{
  "n_layer": 12,
  "d_model": 512,
  "n_experts": 40,
  "experts_per_token": 4,
  "d_expert": 64,
  "d_shared_expert": 256,
  "activation": "swiglu",
  "moe_layers": [1, 2, 3, 4, 5, 6, 7, 8, 9, 10, 11],
  "router_score": "softmax",
  "normalize_top_k": true,
  "routed_scale": 2.5,
  "balance_loss": 0.000194,
  "balance_bias": true,
  "router_z_loss": 0.001,
  "n_groups": 8,
  "groups_per_token": 3,
  "init_std_router": 0.0102,
  "lr_router": 0.00105,
  "n_head": 4,
  "n_kv_head": 2,
  "head_dim": 128,
  "vocab_size": 32000,
  "norm": "rmsnorm",
  "norm_place": "pre",
  "norm_eps": 1e-05,
  "positions": "rope",
  "rope_base": 10000.0,
  "rope_fraction": 1.0,
  "qk_norm": false,
  "attn_scale": 0.0884,
  "tie_embeddings": false,
  "parallel_block": false,
  "init": "uniform",
  "init_std_qkv": 0.0158,
  "init_std_o": 0.0,
  "init_std_up": 0.0158,
  "init_std_down": 0.0,
  "optimizer": "soap_variant",
  "lr": 0.00197,
  "lr_mult_qkv": 0.5,
  "beta1": 0.95,
  "beta2": 0.95,
  "lr_head": 0.00508,
  "grad_clip": 2.0,
  "warmup_steps": 200,
  "schedule": "cos",
  "final_lr_fraction": 0.0,
  "batch_tokens": 131072,
  "seq_len": 384,
  "doc_mask": true,
  "train_tokens": 575900000,
  "steps": 4394,
  "dataset": "wikipedia_en"
}
Below are experts of layer 8 (counted from 0) of a mixture-of-experts language model. Rows are named router (the router's row for the expert), gate (a neuron's input weights, with its number), up (a neuron's input weights, with its number), down (a neuron's output weights, with its number) and show model dimensions 384-511. Each number is 50 + 10 x the weight over its row's rms, rounded and kept within 0 to 99.
After each expert's rows: "gets" lists some tokens that make up at least twice as much of what it gets as of all text; "comes before" lists some tokens at least twice as common just after its tokens as in all text. This comes from a sample of Wikipedia text that the model never trained on. Tokens count by the router's weight.

# expert 21
router:39 55 70 55 51 53 54 55 48 33 48 52 48 33 53 39 59 52 43 58 46 52 42 58 39 41 49 55 36 41 32 47 35 35 50 49 48 49 58 49 57 73 55 45 47 43 56 46 57 71 52 38 51 36 49 57 53 35 47 49 51 68 50 55 65 45 50 42 50 45 55 54 59 52 47 65 63 37 35 50 66 56 60 42 41 57 50 44 55 61 34 36 40 39 64 33 46 51 52 58 50 59 46 44 60 48 43 55 52 38 33 65 55 50 61 58 61 44 39 48 59 45 61 30 50 56 38 59
gate0:38 60 51 55 57 35 57 49 43 51 45 44 47 34 56 42 48 47 53 62 55 63 53 46 57 57 48 75 35 47 55 61 58 56 40 65 57 38 48 58 61 53 32 65 51 54 52 39 55 49 64 38 37 60 67 53 27 60 57 37 55 59 51 54 53 48 45 56 37 66 45 70 34 47 36 55 68 58 48 62 46 47 51 58 52 53 39 45 51 53 36 46 51 39 38 51 46 40 41 57 59 36 45 57 50 53 32 29 55 51 26 39 42 36 58 50 45 35 33 53 65 34 59 64 56 57 33 58
up0:49 53 56 52 19 52 29 40 44 58 41 52 52 34 53 57 51 55 51 47 45 51 49 51 36 46 37 38 40 67 56 51 62 55 63 49 43 60 38 48 47 51 54 24 52 56 68 69 51 51 59 52 44 59 51 65 34 48 54 64 29 53 42 51 67 35 44 32 44 60 44 64 58 23 56 45 56 57 60 56 65 38 47 61 43 54 38 37 59 45 42 62 38 63 56 38 54 61 36 29 59 48 35 56 56 66 66 47 40 52 50 40 43 64 36 39 39 57 55 58 47 50 31 36 48 34 47 43
down0:51 48 60 39 50 63 54 65 39 33 46 67 46 59 40 48 71 47 21 34 60 66 34 51 48 51 73 54 42 57 48 50 50 64 53 50 45 62 55 53 55 43 35 42 57 46 46 41 63 51 40 36 65 54 42 51 36 44 32 40 71 37 56 50 40 56 49 46 57 68 37 58 56 57 57 52 26 45 43 51 47 70 60 41 54 36 60 48 50 50 41 55 49 49 42 49 43 66 68 54 49 65 60 60 48 41 57 50 59 47 33 47 77 43 46 41 53 47 34 48 49 61 46 57 44 39 45 70
gets: " 1", " 0", " 2", " 3", " 4", ")"
comes before: " |", " /", ")", ";", "th", "'"

# expert 28
router:44 39 59 58 45 53 58 52 40 14 40 72 56 50 51 13 48 37 49 57 66 48 48 60 31 46 57 43 45 43 45 59 37 43 57 53 44 37 59 47 44 53 39 46 54 47 46 31 57 74 56 40 47 56 51 60 55 34 35 42 54 51 58 60 46 43 54 35 42 41 48 47 55 44 47 64 52 53 45 39 68 63 56 58 56 54 41 53 61 48 41 48 34 39 42 27 53 38 50 53 41 63 46 62 51 50 59 44 39 45 37 62 50 51 54 66 47 39 26 40 44 66 49 47 53 49 50 56
gate0:62 43 58 57 58 56 53 50 52 49 52 50 60 47 51 51 40 49 45 60 57 65 52 44 70 42 66 35 40 45 40 49 44 48 56 51 57 54 48 53 40 48 38 56 44 40 63 50 41 55 52 53 33 63 54 44 43 37 41 43 61 44 45 44 71 42 48 62 43 63 42 40 45 46 56 37 34 41 50 52 44 60 47 53 54 60 30 46 36 42 35 66 56 50 49 53 45 51 50 47 59 44 47 33 42 70 44 62 40 50 58 42 55 66 52 59 44 49 53 42 52 64 39 62 52 42 73 41
up0:56 66 60 54 58 52 59 53 42 64 66 59 56 57 52 45 56 41 74 72 52 46 36 54 37 61 53 37 29 57 62 34 60 46 59 56 54 55 58 43 65 30 48 54 54 32 60 66 41 49 45 55 43 58 48 33 52 66 27 48 52 56 42 51 26 64 61 58 48 49 54 54 45 54 52 58 54 42 39 56 58 39 40 62 46 39 60 51 40 55 58 52 78 44 49 49 20 55 47 50 42 61 57 35 39 48 64 73 52 31 47 49 34 43 33 56 48 58 46 55 60 58 53 40 61 52 57 46
down0:38 37 68 54 50 31 55 51 40 41 61 30 54 54 37 51 64 64 56 56 43 54 63 58 50 52 62 44 39 73 51 51 60 67 46 41 50 50 40 57 38 43 60 47 49 44 52 49 41 60 37 46 46 62 56 60 38 59 46 46 40 58 58 33 60 33 62 49 51 64 60 62 50 52 34 33 42 33 43 48 55 30 47 50 43 61 66 45 51 28 43 48 53 71 57 46 55 48 47 81 50 49 47 61 50 43 58 43 67 54 70 53 30 70 51 41 40 53 57 58 48 48 39 48 46 53 44 38
gets: "\n", "|", ")", "=", " DF", " \""
comes before: " |", "|", "==", "===", ":", " \""

# expert 8
router:41 35 72 59 52 36 63 62 43 53 57 72 64 54 45 44 52 50 38 68 61 65 43 59 51 46 56 35 53 49 46 49 46 32 53 44 48 50 65 31 58 63 50 34 42 49 45 52 68 56 26 44 48 40 38 63 53 28 43 34 50 56 42 44 46 52 55 49 52 47 24 57 54 45 40 66 53 48 54 46 63 56 63 44 43 54 57 63 54 53 39 35 52 40 54 46 49 55 35 54 35 59 53 48 50 35 50 45 28 48 39 49 70 38 58 73 56 51 43 43 55 53 78 21 39 53 66 43
gate0:47 60 55 41 58 42 49 49 45 40 55 53 51 57 48 35 38 47 35 37 47 56 53 59 38 43 50 46 63 62 53 61 52 57 38 29 62 44 44 68 37 49 65 38 43 40 54 39 30 45 44 67 46 31 43 56 34 63 56 43 48 44 50 18 43 43 49 60 50 51 58 53 42 68 54 50 48 68 55 57 36 56 70 38 40 59 62 48 53 54 55 29 47 53 45 52 62 36 46 51 24 46 56 23 32 39 35 55 48 39 38 65 42 68 43 56 60 37 61 42 50 58 46 47 39 61 56 46
up0:65 54 51 31 50 52 65 44 34 48 50 64 47 51 58 35 31 43 42 42 44 62 51 32 43 73 65 54 51 68 52 47 48 51 52 54 58 51 54 56 42 34 45 38 33 44 51 32 36 44 55 64 42 50 46 55 28 31 34 60 52 32 49 49 50 38 38 48 64 70 51 52 48 71 33 35 43 54 71 55 65 57 55 39 43 52 47 46 58 60 63 43 23 43 36 58 55 34 56 44 29 46 51 37 53 34 48 58 38 31 45 57 59 54 42 41 57 49 65 50 42 39 53 59 42 56 60 52
down0:55 34 46 33 58 52 39 61 37 59 35 54 62 49 45 47 58 35 35 48 60 44 50 67 52 41 52 35 48 45 32 44 67 53 70 41 52 50 46 58 50 37 44 53 26 55 40 50 23 38 48 45 50 51 41 39 58 48 42 61 57 44 47 51 61 57 50 52 41 52 55 41 51 58 54 38 43 48 47 44 57 55 48 57 63 47 54 56 55 46 61 29 67 44 54 52 49 59 66 60 60 59 27 56 34 67 46 50 48 53 39 43 48 41 43 34 44 53 65 52 42 41 45 66 36 47 53 57
gets: " of", " on", " a", " the", " in", " with"
comes before: " the", " a", " his", " an", " its", " this"

# expert 25
router:25 53 58 45 47 45 49 62 48 37 44 57 45 32 38 39 51 60 51 53 48 51 47 68 43 49 38 48 46 51 47 53 47 48 50 65 40 37 48 29 58 93 48 52 50 43 49 37 55 52 54 43 53 40 53 45 70 61 55 36 52 64 28 45 48 52 64 38 34 60 20 41 58 43 48 49 53 51 40 43 46 54 66 48 43 52 39 68 55 41 51 40 60 58 52 43 43 59 39 46 42 50 39 48 56 53 50 48 39 49 39 56 56 50 67 61 53 37 51 46 53 52 63 45 42 65 62 42
gate0:49 46 54 48 42 67 56 50 39 48 30 68 56 36 51 44 67 37 46 38 46 62 73 65 58 56 47 47 30 48 64 53 57 58 37 53 28 41 43 42 54 79 66 60 48 35 37 43 45 38 57 40 53 43 60 37 50 50 48 41 59 68 42 57 49 53 40 38 32 61 60 54 65 38 45 48 41 60 40 48 45 51 67 59 43 48 38 50 52 40 50 58 36 50 32 54 60 37 36 56 53 49 37 44 43 62 60 58 46 46 38 30 48 44 59 52 55 59 62 70 56 50 45 54 57 54 46 61
up0:41 56 47 51 45 63 60 41 37 47 40 56 52 40 43 57 58 31 41 37 50 57 65 73 54 65 46 50 25 51 41 46 52 44 35 52 35 44 38 38 46 70 75 59 41 55 48 56 52 44 53 40 51 49 58 39 58 33 58 51 62 56 48 58 53 50 54 17 47 75 57 47 64 40 33 48 48 68 33 40 47 43 60 62 57 62 40 31 44 42 57 54 54 75 42 59 55 35 40 48 54 54 33 51 49 49 65 42 66 48 44 39 50 44 58 45 58 51 43 61 45 53 32 50 48 57 46 62
down0:37 35 47 44 62 46 43 57 29 60 55 55 67 43 56 61 32 44 51 45 50 56 33 56 51 42 43 46 55 47 68 38 39 48 42 45 50 50 44 61 44 42 45 48 66 42 35 36 37 47 50 61 53 63 56 57 47 64 41 58 56 47 52 53 49 51 37 39 36 59 63 52 57 36 54 25 46 45 54 44 50 65 53 48 42 36 40 59 37 56 62 57 49 33 45 53 49 46 52 47 48 51 50 41 59 74 51 40 42 43 59 55 60 55 32 61 43 46 50 44 49 62 51 63 61 52 36 54
gets: " to", " had", " for", " have", " has", " with"
comes before: " to", " the", " be", " a", " been", " his"

# expert 39
router:35 56 62 56 50 40 46 55 33 33 54 67 58 36 49 33 60 64 51 51 55 60 38 56 42 53 55 40 30 48 38 46 51 48 61 53 50 44 43 49 60 61 39 57 47 26 34 48 53 53 56 49 29 46 45 59 52 48 37 58 51 50 56 52 67 47 41 51 42 42 48 49 55 37 46 45 58 29 40 42 64 41 64 55 40 60 55 48 50 59 38 40 43 44 51 26 43 66 52 68 41 63 48 38 71 54 53 48 43 40 34 51 51 37 65 53 50 34 52 57 54 51 62 37 57 54 56 50
gate0:47 43 32 54 46 37 53 56 35 58 37 52 59 62 53 33 48 50 72 56 38 65 58 48 59 65 49 40 51 55 43 55 54 46 46 74 56 51 38 43 68 59 69 38 42 30 26 62 37 55 39 42 53 61 41 51 50 50 39 55 43 52 54 50 51 48 43 36 61 46 55 32 54 49 48 35 44 50 52 40 66 23 61 55 46 57 54 53 65 71 41 69 56 37 59 38 51 64 64 58 51 54 55 40 42 52 39 52 41 47 40 57 60 46 47 42 63 46 46 63 40 63 52 55 52 37 58 53
up0:67 52 50 44 62 60 37 38 35 50 48 44 48 48 45 64 39 55 43 47 37 54 57 46 62 44 41 58 51 52 47 57 53 44 58 57 32 52 56 51 44 56 48 53 45 61 57 51 44 54 50 48 44 46 36 53 47 48 45 67 46 59 41 55 45 50 54 46 33 44 41 52 72 58 34 59 50 58 42 54 39 58 33 71 57 36 59 26 55 39 56 65 54 42 44 56 67 60 49 47 57 58 28 51 47 51 51 61 57 41 46 57 42 51 53 52 40 46 42 38 47 56 37 70 33 57 34 35
down0:63 53 53 41 46 46 47 65 44 56 41 61 51 48 56 58 53 32 52 47 47 46 47 42 47 48 49 57 62 58 36 59 48 56 49 56 55 40 50 29 73 51 35 36 44 60 46 58 59 56 54 32 51 63 61 66 47 53 33 34 62 55 61 27 48 46 33 59 76 56 41 52 54 59 56 67 60 44 60 41 34 39 52 45 53 72 49 64 42 45 45 45 50 53 39 53 52 51 47 42 60 52 53 52 54 45 57 40 44 72 52 40 64 58 54 37 57 25 44 48 48 57 40 63 54 34 44 47
gets: "\n", " |", " 0", " —", "|", " W"
comes before: "|", " |", ";", " 0", "|---|---|", "|---|"